{
  "n_layer": 11,
  "d_model": 224,
  "n_experts": 192,
  "experts_per_token": 6,
  "d_expert": 64,
  "d_shared_expert": 64,
  "activation": "clamped_swiglu",
  "moe_layers": [1, 2, 3, 4, 5, 6, 7, 8, 9, 10],
  "router_score": "sigmoid",
  "normalize_top_k": true,
  "routed_scale": 1.0,
  "balance_loss": 0.00365,
  "balance_bias": false,
  "router_cosine_scale": 20.0,
  "init_std_router": 0.00928,
  "lr_router": 0.000441,
  "n_head": 7,
  "n_kv_head": 7,
  "head_dim": 64,
  "vocab_size": 8192,
  "norm": "rmsnorm",
  "norm_place": "pre",
  "norm_eps": 1e-05,
  "positions": "rope",
  "rope_base": 1000000.0,
  "rope_fraction": 1.0,
  "qk_norm": false,
  "attn_scale": 0.125,
  "tie_embeddings": false,
  "parallel_block": false,
  "init": "normal",
  "init_std_qkv": 0.0669,
  "init_std_o": 0.0,
  "init_std_up": 0.0669,
  "init_std_down": 0.0,
  "optimizer": "muon_variant",
  "lr": 0.0136,
  "lr_mult_o": 2.0,
  "beta1": 0.95,
  "lr_head": 0.0131,
  "grad_clip": 2.0,
  "warmup_steps": 200,
  "schedule": "wsd",
  "decay_fraction": 0.819,
  "decay_shape": "linear",
  "final_lr_fraction": 0.0,
  "batch_tokens": 65536,
  "seq_len": 256,
  "doc_mask": true,
  "train_tokens": 539800000,
  "steps": 8237,
  "dataset": "wikipedia_en"
}
Below are experts of layer 7 (counted from 0) of a mixture-of-experts language model. Rows are named router (the router's row for the expert), gate (a neuron's input weights, with its number), up (a neuron's input weights, with its number) and show model dimensions 0-223. Each number is 500 + 40 x the weight over its row's rms, rounded and kept within 0 to 999. Numbers have three digits each.
Before each expert's rows: a language model's description of what the expert responds to. This comes from a sample of Wikipedia text that the model never trained on.

# expert 36
Description: Auxiliary and copular verbs
router:551547455440515567473515514491474474497519435529484525514444470479570512564493522481496530540534528522458522484469484451454512485481531492493473493472553490498441483506516485429475529548577516555459561560566519483532515491532520504512484506549584544500510568535466526470435586489490481533520551513469503597506505542502555485496510542475430520484522499518486448455485547527555569419514489457477475445435511453525553506499489498426486535533534485501423483551527469417442497505502522496436448478588579460461424532582549549609458531530478569528490574490482502447511507480547495447515470532478486498550449457383458476476486522513582534536538536507493534510531464547478545545462
gate1:524502456457486506521522496475487542469543511550484517566508486488510474621410530471456508509573477516500547523466546477501466597504463465491526496555501489506486461554475579513475551473436527477442568557509510500600561558468475521499501520510536536534482443551461448514509398458468504449492447516519485488541469500521506527481504512501476503529504498513464550535499470439512495513523469516537467516417501492435495544504493525456447502489517577449491417580544487603504394493537498517529444504456553481456467491543529496507505540446552528456475504469471504431482531514456523526467530516515468491523585510449493507374467515516522471529433607543538525452448527414532515439473
up1:401449401508549522495525487530500554488519441509495606422469462471480500453434493507556512452536487552537488514491474498521429574488491451473486468480495452471466500476481536483491513540571512457494493565453456487470452497513472501529502564530559406467544471494510534564514526555567490477438485476485534471459532561570507562423533488509512444494522408575471551504431447496475506481411499484489427441514522492487433510554521589510509574497434529483497489508533519473435535464520540527532510562496506441527471448488467586507485492510467484528526428533445561482447465478444543477527555521525555473509459449478535495490578476468485505500476500509545521445546445487438506514533
gate2:530464399502519517494459441553539471565489490472571447516485488491486516496462427553527574535455555482466517508484522562471450581498560512499514580461519540490508516556563493503574539527556496512516423486482436475493493548500470524418544528514500451517511495545546453555486536452496515498488551547527532515500522526479438475515455501519441506436555478606520523489446433455511501556427488424503458477466511505509532465451510464532472473477538489487531579549444524478487544438544461498482515551539446450506460569507547492434509424522468486420534514482482550534508521407438435474454483563520562455515462545453495532529512488510518474455587506572518512534556544538500549486516
up2:479523407469540500495501490488512506547504468564474475421484500519523589450458479480491514507489481480526488521484454469466509528512548551449526496486541499383485446597490409478521479547498471546529493538430442516584468513504447509521553590546482445485501508477555527498521567502467544452458532508496532429517486486513503441618512535478464478437492492586545498498482456543394513518547487480539533459506540521490519493459500508483480449520457523512447500479505413528513468457431540485517533465433466478520504495502526483472528475420466495520577537495481490513436509551430476558544543576437495465415467506558511466433406503511475491506517471475459465493515542570546474476438
gate3:508477501510531477463462552475529548497518530539491478495498538559474517622529542480549476462530426536538449408479495496531445526533465501478418552514431460483450457548498493460525512511481526502418509452510488528530447530464520504506539533452509513499483596538509553457564562456444636516563550530442504557478540508481510495447527559425456488544551508513407514496556453461501521528466531423441485542471547522484570563499533540511439533452483534544504565429495535503514521540498498463487584457425568507478519516472528463463470475441510478493488515487489491533610517457475467528455501534505461509495466513498455423546464521482526561477572505525477515476477463490525532544503
up3:477459486530467472509491532538591491517486507534487526499449540490564459560512502412508495539509490462464490524475471484426506414490494499409584499491412461536477457432496561513533474536499481528575520432568479423520544506545500531489454543473489520494512524506479514550423567431507494450459488496518522496500489531416487476508536458531508546558469457514494488527506492492474485555458624530445504455529537475475464480435511493537456515500423459473413501465557508405491493419484504479439521531541517466559429544534507507491498399494532459475568561523496528506546435482526466500471494491476439506492521527548452527498434510466495537574474510486437448497543442555506458580482
gate4:504458537516504527471552485545530479440564511549494492457448503489475537441452532544511487486517464540498506477489441524561487525481524502492507605517495508433416507463534453529495517543450591489520478522483487484519472504539509528501404502534465453467497515568518461425523601459572458530491540484479570574453496513478546434493482522513438526484515511430476529480512410549590463476465510513504576599520498524485513502476485511406523411517475538472403526524484451460519489496441488482577531475478535544506490472508414489521506487480480483487575533546469481463523545498507470479542496540479487555411465430484494512462578509468570527445519521490545508559498458535499521598549
up4:493565383597492513511483543513480510548485558499470514547525485472505477456496573390498528477453555525511614589522465454442461469512457531501477508513515491521484423466480509512467479500482550450503566524510531435605453478487520490477515453536481442513542503559574517491469466524549512505486462412423470508489472551468536502510540473522506460491516470476447522499525467520467509499470466427484515533532532525490467487583557525561519498461538529443469523438468506517476534431496520423549528491518508540476526548502563507590538557527474556534460555464468496541435451531554430573515477559496508502484502549520498519458501528581487535578521508530519519524455584512526517474448
gate5:514510480471487480521553511540473452513521505488492510518437516496461482484562484428478485519471469491466516522507503538489421435545505458575537534488548431532442453556474506401482477541467539464412506518624547480487517465528474542462486511521527526502418527546517518405548535546442482479449568528487534529462441537459511534570546526505499533529498530501489490500507493460506470508455421463461504515506545488516458459488484500518484537528543446436530451527537501418458506488510489479509450523577445493496492494472572480496326523530541460502523530519486482522531495449472467490518506444565460474544430480471479621538493521479450518503540466484480452485464561501428562576454
up5:522489547585416515475450513508469432593521516475532489496498451437538505479500484541491489465537473458481486458506441512489485511462477580526413515537481498496557496502429449492461462471480502552554521415462499545509530444500569500454489460536458525551465510558527584445484549490479519517487522511522506518518523510554476528492512406496511553505473500496441481510444524473507487522477461496576470571431492528580445489520530535528467451497492503577564512519569464504578575466531491471490572486455469513507536426458480550508462504451448499390500560481464525454521433538530496517520482496502456563507453491522507490575518491420512464581526546520440485537415499549413474560484
gate6:552499490460523503513542562562507495445511499567531494519574566514525477511485533531530554524474523502485455450447537428507505454511535512503481522535554445485435526442534521471451545503472520476499557441535519500494512505459454485523470571582471525586457562460565472540533601451493488506551444400497502485492498559427496512470473487527505490497493509568505561512448514462516561590529540510505467568481491434425525445510450533520497507567551561494531531513524532514406528502490510434489495474558618571550429506536523514533505495504534553567479440518489536517475569549511526507474483501554462472528460527510527486450488534525578497471484395521456489465509463526423507484517
up6:463475488467467481493517597540473492515509470438489503538512470468502559589541533522477541515481478468506477500505471585488545525499507533491500491458454447514514511559579439489494483523579482473456509493492552463548447455482522481481524425453537512457496513513485476410459462570524538502516525533498467603473477533429469468473517556537400553528513453551436468506532495502494495597500516403509491482569485634518583468424547511433539446489436503511535512571481514483466446519490499519520488416440515444498445577532479496483488543444496550478502512456443490555526555470494465505532549526514527459487476475460520498508422499482497535561564540463541515478484528496472427498552
gate7:529533492505441468513508517493501506498494485563411481526562487503453483514497483407470448425462481482498501481493488510505506461544499435421472565489533494460523486469485572476507488447522539523464543472541501512530544485426504496493526525433447538498513593504477465464499516449517451488538498469483466482466570467493508568474524523507397558589514510492534486517465556484544497534477555503506573468539472513511407470597604486470441481511499490502476489520535515484413558483574442451514531490497535465477527535564449513512455527474587434478537509475474568502505425542511469511535468429494420525561419506498478531498487455572543501497434449490582418487554528483508541491564
up7:457445491544440507453479575436485507467459497512545517557487465496439468467492479531511515498455336492507460496495488474473494517501509519463500502538457469449506450498490556540459532494500404501555448503607524541469514501515518495480509508443527503524490506531537497533513564539530515531486507471477556414469513465453499465551562511451544508468520534558480463434536495503458450528517487557509468473540475434513505516411512497446495485492491582518451554459526505550613457528419563509485536571542531545501512503470437450507530537499544546484561538411593511526466561456490476524420476556473570521495521522520562438496464506442557512474515537478488458501480483509590489541510
gate8:503501424464551562502485496541465574527539487616544509499534382483561459525551424513552495502482429540523474528472473579482551567494525496448564511489552452491511511495531512528531527608483535490515431542468518550426500513495508472436469467464512473469569473491521544486517481523528482520539477570502539583513544506567540492455493514531490481545541499518502521520453546496495536525510512494499509469537476482522538474505455508473554563455478491499489471494487411565446544452523524515514462445489536499485530458462557498536544570487565509520442358504509483477468566489571554465510495491487479442522479550494470527495559522444556521552558524473538520512547479587573529452449
up8:513529494461529537499525542470499448582509503510493467431469549530532555516456516542509430557565527483484503495509577422520532466525492562498500521516491478493502505502504564461519438489482521458462547540602579538578569551551535485446530557468526445497573475515519478514511433531507492443476423553453523564513477469483482490493507595490517472524519480508510479591445547445549493441486445501460498501484456465538498516478501526450459533489525560475478563456493492507483512520476423463542463461494483491543465542488513499467409588474526451526458532516471553413494477432424514564477445556452490535443517519542485490497457545495501578498571510562495499417561443557511494549469
gate9:495466433451581484497475395503538562523485429510506436493513514589565482427507528472489481487480496527449538520491531454468503514525448590564528456527577492504567496431508536483513501466539567429502552528505499462531488509391551432435459530425489469504525500498534465510499487491476502461501514510532406570552521488548490512557460470472520478518507546461557531558504422510478563525504510491578514489487494544526494499422572451522487544558498501510491485489453487552532542510501517494475403475502534492499522538538465524538494490454581515555516464574549476507493456470512509508504447465494517520516521581415534495466480434536518470456469520518465540432429463558439515583491
up9:490487459549494507487548537435494549578453560472533559472498496560462502559500563504538516577514550536448505533553530456536454489543527491461501538565527515451523473521496542471446500527519494524448528512462482400457533489456528463474482532550470513432495539564543466543516499499504443519486458455542482551502461548452552509457466448520439516571443434546468519523453487527548555501580591442526488496474512512546498510458434493555490567506430524518521498557437582474440453498528493481536525480424526538486523518529462513476470483489500477474474497475535508461536551539536493447536500496447505504428484482540564450431560572472438429613521413514494448503529510450530468518531
gate10:481478470530464470404596507453565453490546515456516448539542471574493503506488513546529502528531555505528515525545518596579501499519517567420576494444486447495498521472514566467451509460454563538506492538536469505455524540484447475544500454501463483450509561435542559556492468466534611479529501534482506536471497525502504414396445518541560550411441478473497522474536509525486533439484489473479480479526507509466454461539518490564525530550565456524497561457443435456496543486482432508497484575477444539541480504547501519517492533478478472515467559488452567456514478488479539546505500507517448424557463481520507490467487462499507529487462605513444498499494442415504513492551
up10:502511549508520514486523455507506537558520493498491478499472424523540504455496530457458516472503485491525454500501534495509479434537571451452510420481536546445527427503563520477480450561445568527381448520578459453560450506523488503535578521566511495564440537530511464510500470496512532488480499472509528500449543492543453437509538547503567468429497486503454474443499513524501436484553431529561557445511487589496512498490501508428516549548553462549454480443514474505518533508514510521497466469521468483434478479486457494547492560541507495534574488516551496469513468528474499437543453499586558406474517556484529436527528448539398476451515479539446575452394521499503565499474
gate11:499483494554429547498574473465470520522524539522490441522562470512506505544456553475503470451494522477467548468522484502481463471400495491552485429482489375516572487523447483520503459475420569523483477568465543522495531516507532552518495495511438490510493473467445502505503464489473518496489512466469394580478438516512560480455471540506476573504565470464523513434504489530472467480498521514538461496503538468527446509509442507595476484569452513484492500546505575538414469453522499514465429522542481494404481530516518465425450524522476532480486564466485548507449465398499571515579505563511556528558529440409482449466535472453479508465499544456464448497510544504534437484552
up11:526552493504453486393545494549520449408540500499504501457533464554532543479457552584526539476492484489515508557468440495471547551520569498514415437491515523561460512503487540479466537483505581487427438536485495472431464584481537468494486491523526520598518515582464406510489530583548504518465526454556503472490496481549480473500510442516471460497513490471477476468445571547437462523492405515475474465496459512531562462534441490549533495499515518465527465441465552543438439530427508555428484452550506501585525499478526500513456485520544570513492505579513579446502463516525497517423514514484560501498459421471516563464479539456499472478477491506470527493533434504506457502481
gate12:419490601507557483459478530499471512439508459378541558433507443516482473456487548476526441420496441507409462492491509503534481478485450475505451503481523477466519579524488554494428457474508527551518486456544505540496530505477612449491563538454483629489468469458462522473424452520496545491474508470493454579462469534544510540501530494525461545447494533476470477539511496552563477481478563561462537517467485491490420510469499508473558576491464515538477453506497470494528482549499498522514513445528534510517482436468572483558569535483535546507500506464473473553566522473504561487463412488477447450507554485490459573456539434475518537478465519460496470572503520460529536508537
up12:544483497481520510509507492533535449488547457595523456494473522558434567506437523557574478560516537441512520446429487510451476557558493453511478498512461458550539500459502513510534571413524512489549450450406468534524460501554509521443542568488527526511455508462485488459515454404509518544412559552538507520424516525521532434478613470514439528497507476480463496585471500471521505477508507526498471526475462483512517460492524480495431497442518502483559535516444517477484547525475486567425482462540513510485532556518534503501499538541437564498486533485491553465498554531506513510495443486474570493534484497434471525456514519436548541536588550583532569523491460518461388463488
gate13:466481473530461528504481580496449475572408533528536605521506474600535549516512551492417487551496481480492451545533455489454509519525552482484515556494531527512470469550523563504497500465473520492520464595539471443436478565510549549497483483525522565481455508514421470462550494540547563492449503466549433479515430486511550467506522516504509458457510487431536427519505478466527442523476416539494447501500555411543499518502508507482531501509498474507447488468500496467534445412527574451527487550394492477528464520432490465597499498539508482421493552500556529515523505517517483515431510473417511535533492527584468516505481488478462509539555533497498576448474471484485550435448
up13:562421534460590445534495566454477502461434447461472500481487502542530520467523531497486462505456506551504448513493542533436482420546497532433550518459531482480439477473537520459437522513473470452488560508479407522448529522495475468494499506476547478491495578504537463515441517434486503526504509512528513414508478469462521488499551534472492476489487569505468406493558525519490511490500553482490512493516563536483479478490488450464489436535427507510454558551495474506471511476523471550522510503540456469414486460459575488557521471540478452470579470546526416524561424421497512600475440553527590432477476495457531553549478484490574527375477490562509488495513448456500486536479
gate14:500588425461522523448525517521459541469482483504553497477473518441533558471481470449473517509442480511482552502424491546488457513480523420494528457476474450460515514565540525513410503455443510467458499500561491438444515474466479465527436540546534474590472548532486578485469472497470573484498509446523517492481520506519559504487457442463500437490557533488497555511398464462478491486451587517467472446561504491398502505517571539536479510463499518488454536545459496555441465452467412494506475484530468467478456469496503566572519438546543527470494507557508511506540521418519475426465514480422534565509492412516522505481495501546454474515524556578568488508465514457464521523411
up14:503549446468555483575495534555546445506523490491451469532569466514476539523483546507500554456486534483581481550498466477538464536519542525517462487504476518459423554501458457536484600496500486474520568552474544457519555470497504535469447575486475452570567435514499530512444539557522533491541529490532493510543524497427473562497506473486462465500516466487555466503486474497521488497459540558523532500485477533501481424469594500518463471472475520496494437422517476483456477461465496532537458410492521489494489527553476479661555551516572511540505467533432472425502537531507514521522428490458433522480470479468540568481486532561475570538504447546512496492437495448524510579401
gate15:509471504455504558513497544485504560435520458522462549532532561549514438504532569557529526502524471567528399505490495490445558450545514402509491526478560517537408554533477547482495510481473550546423583536519538490499415478500497534472506468459516571478415463516510514468487430468485466490543535466494512563503511458553587521511464485504453493522510491490546527506432468549546479475512502499475547487479453486537524496448493550490473445522552510420475439521463422483427455548519469490520465436442515487506536599557462511525451555496506489528503452500512541525499540505459539496444533518514475497445464418504464586472466561534509495570453493502490524486534554530483427506611
up15:481587434478474557530487431459437502526509455459484450538482471516462443476494466522533537448532428423500464580475480516497496519503520443488502535502556482560531505520560510501441554462542468525529530443531479483566418496515457514517505416563537467467408536574492522464559497473472539462444525405515477469487450494560489479423538528531534458510447474502512465567539514481522525503530474504509470522464502561559440570436490555495578484500514453495425452495527568510511484525493556544461539475469504562453491524524449544512488536499510462503501517498507546497528556548541508439582500512502571481527514525515483485464475486469421567486537499563568482476427467478477417520409
gate16:444512500477547520517515511488500524478482472501476484427518478497483535512465522581482519416489488469511415455550468460550465460431499538538582505509508492423517502470524493549494499451500497408541465472494534517498514489594487450484493491497493486519542517514496493535473417463515412516527446447516473582492512442497497477453475517449461467499518506468501524555497430488500467478449525558459487506571486513487535526445526570418490462552475516418441501463401479527466506495456604526462451525510575497377529467479525536466521492519600444483504477524471493497593545521495534478554474506600498504508496490437580483476524409496536489517519443462508505550460499423507433540516
up16:555530504509505501531530507466477510477452477597510465493476487483564481500471480531490522566479449495539465417521460567510501561451528555535444489526456530452500488557504504430455550534597497414462523522468526513515533489498503500497527460472443476445515542504418514485561549528548527498466488570567564542524502486454530507439506456436524537429499492442493498510429467524540346490507520478532542504542519548522503502531456535476502533467518537534452505492608554449500411458450493520497581447524513492521465580541491497532397446525503501501464522495479516480449493428482517494480497553523536467454564558500496503425514452591510529547547498473518491489432549473501484529537
gate17:526506524468543552502532450463524419372580394488451471554503526452484513496509434516541443428437482491555489476360480518494510427504538461503505530515557519540491449567514538479431467500461409500377458556494510434445540491493513449563482549436475497561473525567487483526538483502505459472534493534491537525526514430456554588482476478528482520484542525526511476493487466535509518487487496472502495521483599488534547458538521534428511558438461505548474477461531520473454490502481472456483410505532497473529490523501513497519470536503564458508458454537524482437509475474524488483579490509533487494456540544491531535556537497452519503461446450494470491546467474534477498422497
up17:474474496521522485539433449496494485525474522553565596475470470464450500481486468572547486528474533472491505509450577522565547480464546506488463494493479456613588502485520427509491417470567557604556515572505481478468437563482510598570479518528465550421483522488466486478559507527468445510508462537493476505461506542526545487528611444499473490495494454462496402493540569484465454524468465448548459533514433462513527510512487533492543565514461462546402455487500507513449502484510471532447555482524453494531521516530474482506470421404439521558495477494528496511498465503518527533471457508475464477495501492495528506492533474549502509494543467506517468617596488479528500507490
gate18:517525459517505460520541530506404492458500500440501481490524532565483473492525431528531422563550478487494476469465565506507536494531520596506579469490505548430502525507529528476494575481502528493455511455492478482513528515500413502497484471553543558486571483525547531464530456514481520465460495487614514480489501450493503438482494536501481535427514508498498486484469513547544486524440472456459478467531509565500439471560462497496517572511544479550427482550506512524527569535524345514418527445489496572511494543511466528447467505484437524492564591548524528449556444463521454524539528457572479502500424413525374448499488491495483498490462488497551463502461562472501490499470
up18:467496458564457542509476477532542483496484441530509497519508539472496524484558551623536527435490492445462570517476536555445471509503471496530512496536491457465469519522417468499435493505562522465508537484590468497463604509520510476525537488480481520508519626489547531507452475559498493553475466465528469523485495430420473549495593424479467502481529474523461484452515627435453532456506566508472558473497505527461502512463520494475518542619529455510492578487505506472495426510583559512515458448483444468536489530543519489565483451544502505523463541487457444433514509526501493564444544520494511462505486477512512479478432535451476522512581494544480548514499589531468488509470
gate19:481499502464488532486427536529499432563481472528529457506463542498500467501417518446515516485499530538516536498411468542475471544498488492508488525511532504469590566550520510516466451565516551530490525472548449462506473490450459400542469541497585520411513454501459487471451507507549535515549468512501386538526423542471486522497486583452459498556507525581462439514548431483493478455542461523467487519477506474457470515549401553434514533495430446490548543576548489408498478515560429512483489471522489572473504500509451490510483504552405500521469423549452494444538493514500494493446538529551524529520498539545555487495465508488579447439514479504538454479554517465533497452471
up19:556542558477448583468480518431511479532478504550469450558500498481566471531470535592531500530495475484519463595472545510432504499554480508486479558460505566448490470557487497477469463505513438566447478499468535503519469521541555498538577435549539518500514514488479533487470473518562569429512459528479505501519460488537531540484540448546403477500488490529453443478503506516448500527505429503533446552457505533447444605546559508508511520474502480512527531487470500493474478511544519425536518478451559562405455462466491495538489518599501533518448398482480488493489535458536452550598458517507515521516502493471468517538502442514529492438573494417442556518485504523551443431467
gate20:507551556443513508515548491476527511528482501502479516453513456573481489484496493503494432511530473572484533523527530492465487599520418490506510521534544528517543477557498568525503537500473516505493484513458513515452575476513459499541538465465512534431521551431488516564500494496583530435537501551518467483524496519518614511455482570447500507455503506508516490461524467504505488441535451538522575476513572483472435480448465514482555557470501520493552492365457457537543472569542505528456460503449556472556541539454523517488453466467522460586431422543492518429557462372514485506473509543539545511467568610479476486432514469550531526527494529488500486532452474520574541507520
up20:578469453507491482479531477418509548505459537467452361521548497526437463520543478495496459520566440530451471536507505512499527559424465475545563575443513514460480541468564491510475497493470551510482556460490576409513491564528455448455487491463484503513588516479465489519478505470492511522502445470526527466441476489472527358503509472489497521452484549517581509474540385561457486456481478531518558478536503600491500462510461456461507506496510500488490519488460509455460534520560533476530451534513586553501446497443557496546539464530553511505409575476582563441474494493498491548542494451541489519484515503483483495496485568531522468551488493453490481511440459509547507508503
gate21:498519527489565520501498527394500429555524515385522489477571543526463481509472474501531442478470474485579416500546511480494485486529496443467495594542522529542501458483528480509438471515494511567546493550541512550548511509455531478566500442473534548467497479538536567488515520459474503528565594432509510569594474494533447500482506523492581459457472530527485529476475505569575506523447562525492500558491512475578494505551491485509541471526469475525486516473519416537488430465457517470536506538501514520544533483494461437461490502462511485503506497500464501397551458515476506495488531561499423525506525536472463501520458539571472483474505576501440579522527363442468527451457
up21:551511518455542483488542523463489536551445451507471412521492517505478508539479498533504485508506518499509510553458458506449477504522467540429487441489495434483514476504525605551538457465445575572463479464412505522464500546586496480587462506527456496420467458446471535496519467493515486491474426547432546525519545501508438435462493438527571470505527482518496511543571461511568393483488465495431515509579533567527543425515472547501496493564514534550563500544438531536511595433500475486502478523556519555497519533488481466575443516509494497424504448511471491406474542447520457533485489487534514514462510471474503478495487523570500476516395530510499495432461481452473558464509
gate22:483416517427511428484511485498495555536493508507450515515507484486533521465487430507496500519540502481449500492513496508473449518562459514494494515534488409476513411541563522492533524511488524535414496499485500534418541366500488484496458552520553551579507539448489454522449473470385490526514523558520467417507524439471473495498473574408515412479534485493495475422444540492453491509526458516521432513499513520558531516539493506427573522483495499470560460497484509430532425451510476500493376512462459495534435575576517451431581489523528548525507529501518508574530535514449443481492465477500528488473470408501502508511561497517470511486490535485471484510563491538510442506497
up22:512510518428522522476459442509541536511584508490515470532471451462440568539594542516500478532412528522470599515493497488510498535448539568540469513479490454531583457466491463513519471562496517503516450536516494520496556548492505582562483467431506490362525494572548501437461590515517462509507543554521474488519544571475531497515511542437459455527533490573510464516449465496515572506474475463519453552514531437459534534501503574514485540524538462510488459501491453499617486457543481458517484509510512466483441519518462512467455491516421506470499466421585484452495524531587433504482497480555460543524504530461540499548492481479524500516519511453535525524500529395484466434520
gate23:545524453484601516501547478493435472475505540529469558537453451462545586521490478566451502486452431583519444461564490506552459523507482516499487555507500630562503501517405469506498542516462457530465483496513540415452520508507494549485484496436529513450486584495423540470469492473477529520514510569409497474457440505560562492508491514452475464479498495480439516436496453455496495483472526543453500511459500475453472487535511550458539554510485477515494465513519504482527404507460557473474500455474515536556475509468503492552491451532535458582427544522435508502488482551444524467487529506500491486532501550489577467487454541516430506452585476560442471592457515494520600505495
up23:504628482544547485567499476505564462501499540506483483469484514526486481485509516492533519510494527593575488547500421489452458451460561505500471474413448589439505492576489453463553500504477436567553505547455487524534531482543503526567566371464493536506545540482537476444515542484412454481602502532442541506555538508480507493480510481501477478531523431569442516448451499538436500502554477525467508497528478464465469525559512462458525433530514529521547535525579450489479541495533518464435471480494540517514514484559540463487483473487449496485506438516452525544465544542471458523532476534466488546571529491545502496468495561470493508472517482511472532553564476385489553552492
gate24:522514447441495477529502511447481472553502480434433517519512523576531534501485520536491504564536542530442469483554529494496548464516408507525465502568517459521436502484506526454497432566542539479464482464524582475497384497480550484549514471500498467459442442481471455498506577519554519532441496504476527472471532528500473491446508531523514501559547429479477493500553481469554438441539490506558484423469550427513475467447564498495476520446473576464516459485486487461450444568465505556529523544554450473457475466540510517464485503536511494519497519496548555507561533494509482496565474509603610505496555484450527495488532435426442497552544562493543535488437500599520536565542
up24:509530470516588508576511456511490522467436540484495481541610459587538527534509445484508409514485473461518473526457533548415472532513495480552536510557487410427477520512544504474514476504483396516475502567516484486505474568498485438518487481534513491506531496517521476460541470473455559455517524496492458469479409554532481413470473547519512489496495487507492442505500474487526454527505428472573517489497474555520445470476452454555563455502569494485447511478562506474520430520493455569433500451521522551501478519556532510524485492517440485485424556455482469461588545498525501456479506450493481477495516547428426432474510453542519605485525478551485555497413541467514452476569
gate25:523576476528452478536527492445524462510496472516561491464563520463441474498502499535529511427473529419518482495527499404486468437480552565481486588510531465509439518575478401480516520492547494494401533533478580482429570473466485496451498474550519450485507509470473563589600502497566416545479474451459492554516503532480522479514458483432469529548507533518459478472524502546518532536526538499461533475487465570453536507468553539468557589448532464514517506488513521544536541521461506541488462478427510493521448531491464531552488468502481500550507467519491539452483525498422590505441517528473472440576465509461552511533467444509426531477543545518474482506551445548502416521478
up25:526568579498436448460496549497468571492438510517506462479489534494470505530506501490481506526500556500535496509497468462505464536507521583452517473488513514464531491601468434462506511560488601453417476531504483457488488534403492551533518499525479521529453516514537550504469496472388548529541484505496507541549530483513469524569476456512543548509541466450475500520468429438457545498499516555539555551572472477534588456552524529625455516509405506506482494503460479495554502527525531496528554500484486476449491497424594552466453477533489579535520476432582466517474422466467491477488552595529488488489468501507459513455514529459495474531484579455470496527514441495426505489488
gate26:486535454470571534499508487464494514579464508446500545548477489533477434476532569542472488516496452467520480566502446505490518524476510525485511485542548493439455575433501484526445462492479531510560493467494455452460473500541492518446552453485422448496446513443464460475518627495493450488506417531494490472523492543531485532464560494566486456520519499457528458521548481466525513457486515492530540476482520459524499466573542526560506558450516536599470531467519482449557524520573507478580496447526480481516516476485573463462511522519459510500424518492493546489526514481457455495630517427481480455544421501530554588558536425471489465511544474483506486540424508565540601549459
up26:566444483476503507515526492476469480478483533492468442512516439488495486577473537498398449423505451408510460504567502474476499429450522398560483483442503473611528580482528530482502453516509501452470539466558515455469469494452500486537547534566535504496576461484486506482526542483496488483420528505479547525553483470474465468534530410492463508519479505550475491470513462420448547471519450500528498506405536501512509611514493489494451470476488498515552539560533524581543500554471488443529523452486553533484461528454496559568499552534461472508533423595539508484556506468508464464546509542450427520523578498481535490416518562455485539478529519527513508467499503531524455463447
gate27:514555476558498490473517436485478500527446506464457583503482511511553519528420412427500578501543486502453517478432536517541431490523513496450496506543514555450499563509582502505485514494530504481542510470516526478527525525470502468578488575575480605481586525459525529478484506481553456489588525439500469524494500583486581493482409489459498547504516472506516489491483516425464539518462479569491510462430550522449514496516537452534526501453536461471575404531497499456467511477478470483516549438494475569449465532432498545508503465540429485534485441470474552515516557506429551475473448474492592521557531542483491503443587482528461500501444500445544474430531499527532505508528
up27:502454519561494598584494474538536576424529518509493433527476474537508531519471531544419500491542460464487474485565504489442502437475465478528624495570447510515481462499429538476472476482521510508478496485492528487540415571469544462539443491473518458495547569488509486437388472488538557516509467484538438525530471501424521466535518428450456516495489501469506567523512512494462526541504469438440493438558577423506453577506420483549501475504565566502510498492534508512549549549555461520561492557563515486507524515461506516500444592466555500505502517489510542518568472540540500485554532551468547460428505499521492443463475478546481483546547538513492470502492539486436510497463
gate28:523510485521539473508438527471487495474558475549510522455481474477584514498451465512477518478442537495477560567527494560459518467523540415471513527506542533531425566613502516535496483535512395544607473443522477472536489491562535483558512472510557474461459569514430530454521538444471512481548547507453490549501480543505546625506512520520440466519512462504495513459499511452491482570509535427531480589472518447462458525491535545453485559520519446472453491540526510457413459497501505566500519435546525498460505529510522503564520498571427505554507416436400521520538475505466571514485494477467455421513472503496557514497543537489546508480534482500496558450516510519487489469559
up28:496504486467544496539483443471530474540521520540558491423508524564368501530532543497464458474511462483423496475465451557466490538510454490489486538493504487469532537451507497531523552466550508555595396528476506506551489498526561477516483566471478480475502564491527484521502519495501461547492491508464486492492471537561485519527531510499509506487508568518509583528500474557509450515530517526443551539448493523531507504464530478553432524538557496470513522510477577483517519536445510508453554624567526505491561480422531521477467580486534511467605495481536400458525448462467429435429597547488480448511529438464537506549576462501534443491503474570511492520475561480512499545566
gate29:574477434462556473455549516455399471458529495496569506561416458494550513597558457474531522491477490509497411450516453468493489518424473480547555526493511462467500496436443451488467556517476552501539491444513508481547469473515478497526504525481511586508520451492448566555523554553502514465547509554475511551546532481512478465495474540504485443465492489564539476524549541458502520450543474470543492424495480482499496535530508549527542437395542525508500422491469468510532480410525579529513494578533494449495487493498495556514495402499494582520454542500568420495502469512492489473462463557494471431601501460473477501543459467497517515523465467472506510527485496428563538553441
up29:457469555531447484448485472521456558560474549528481478462529456488504532567547515405569441462454520515488472540555444488528524434576470547531469468516508530550507485500527520507464508521499428499479490579478480476549480492513501447507474460420456501548561442526513499428526560447569567502483584585490435543438485626499550556484367436501583466549488506459433476577503519547567486529495482489499472536451559473500565489497519506486489509509468491512534491537514483497520510515449517425508549440501509505489481570474513453492424532462495463487442491495519547469481488504431546447495472468420498492488565470513512465465550505506517547523500495542510445517526520508438512492512
gate30:523517509549507543502517427549468514485527521574482518544548469610518432517472439564536511453512552500495486467523489462495479505460467541519607537509481519430517503485464551493483527468489508519532490596458503488554475478534536562551448554498451497472487460431502550460447568513550557478527535505461519405492486554460580486509502470493501497476557437536522577525532485485472562461486470437463466454524480474461529528505521534503500480538494492593577456498519567599454592414463525508485435576493589530532480491531561508487435573457473562546491569487513483538541508519470505502500472458532466479534536553486481502524431503509554476491522550526512459531483478448530558512503
up30:518468520501509499482498517509504475582516487533515464512588502557613500506505515511497438426504498482532508492551565493522449486478564513454545490487497430525552487534481438466447550495519543538523453496476512525560489533541532584496479466534531464542545575480549545502514547546473534510499558482467540565606468459476478475527510580543501540514525532545512500511579425538550439591572495461478529473547531538544479510543525495485489445489482550521481450467521556438506480462493543534492413416487566530506562550537500443504508571468526473539452554538504505552519427484499452514481458428484506519469586474514547506506452491500543471538472592574479522492537435488575531514480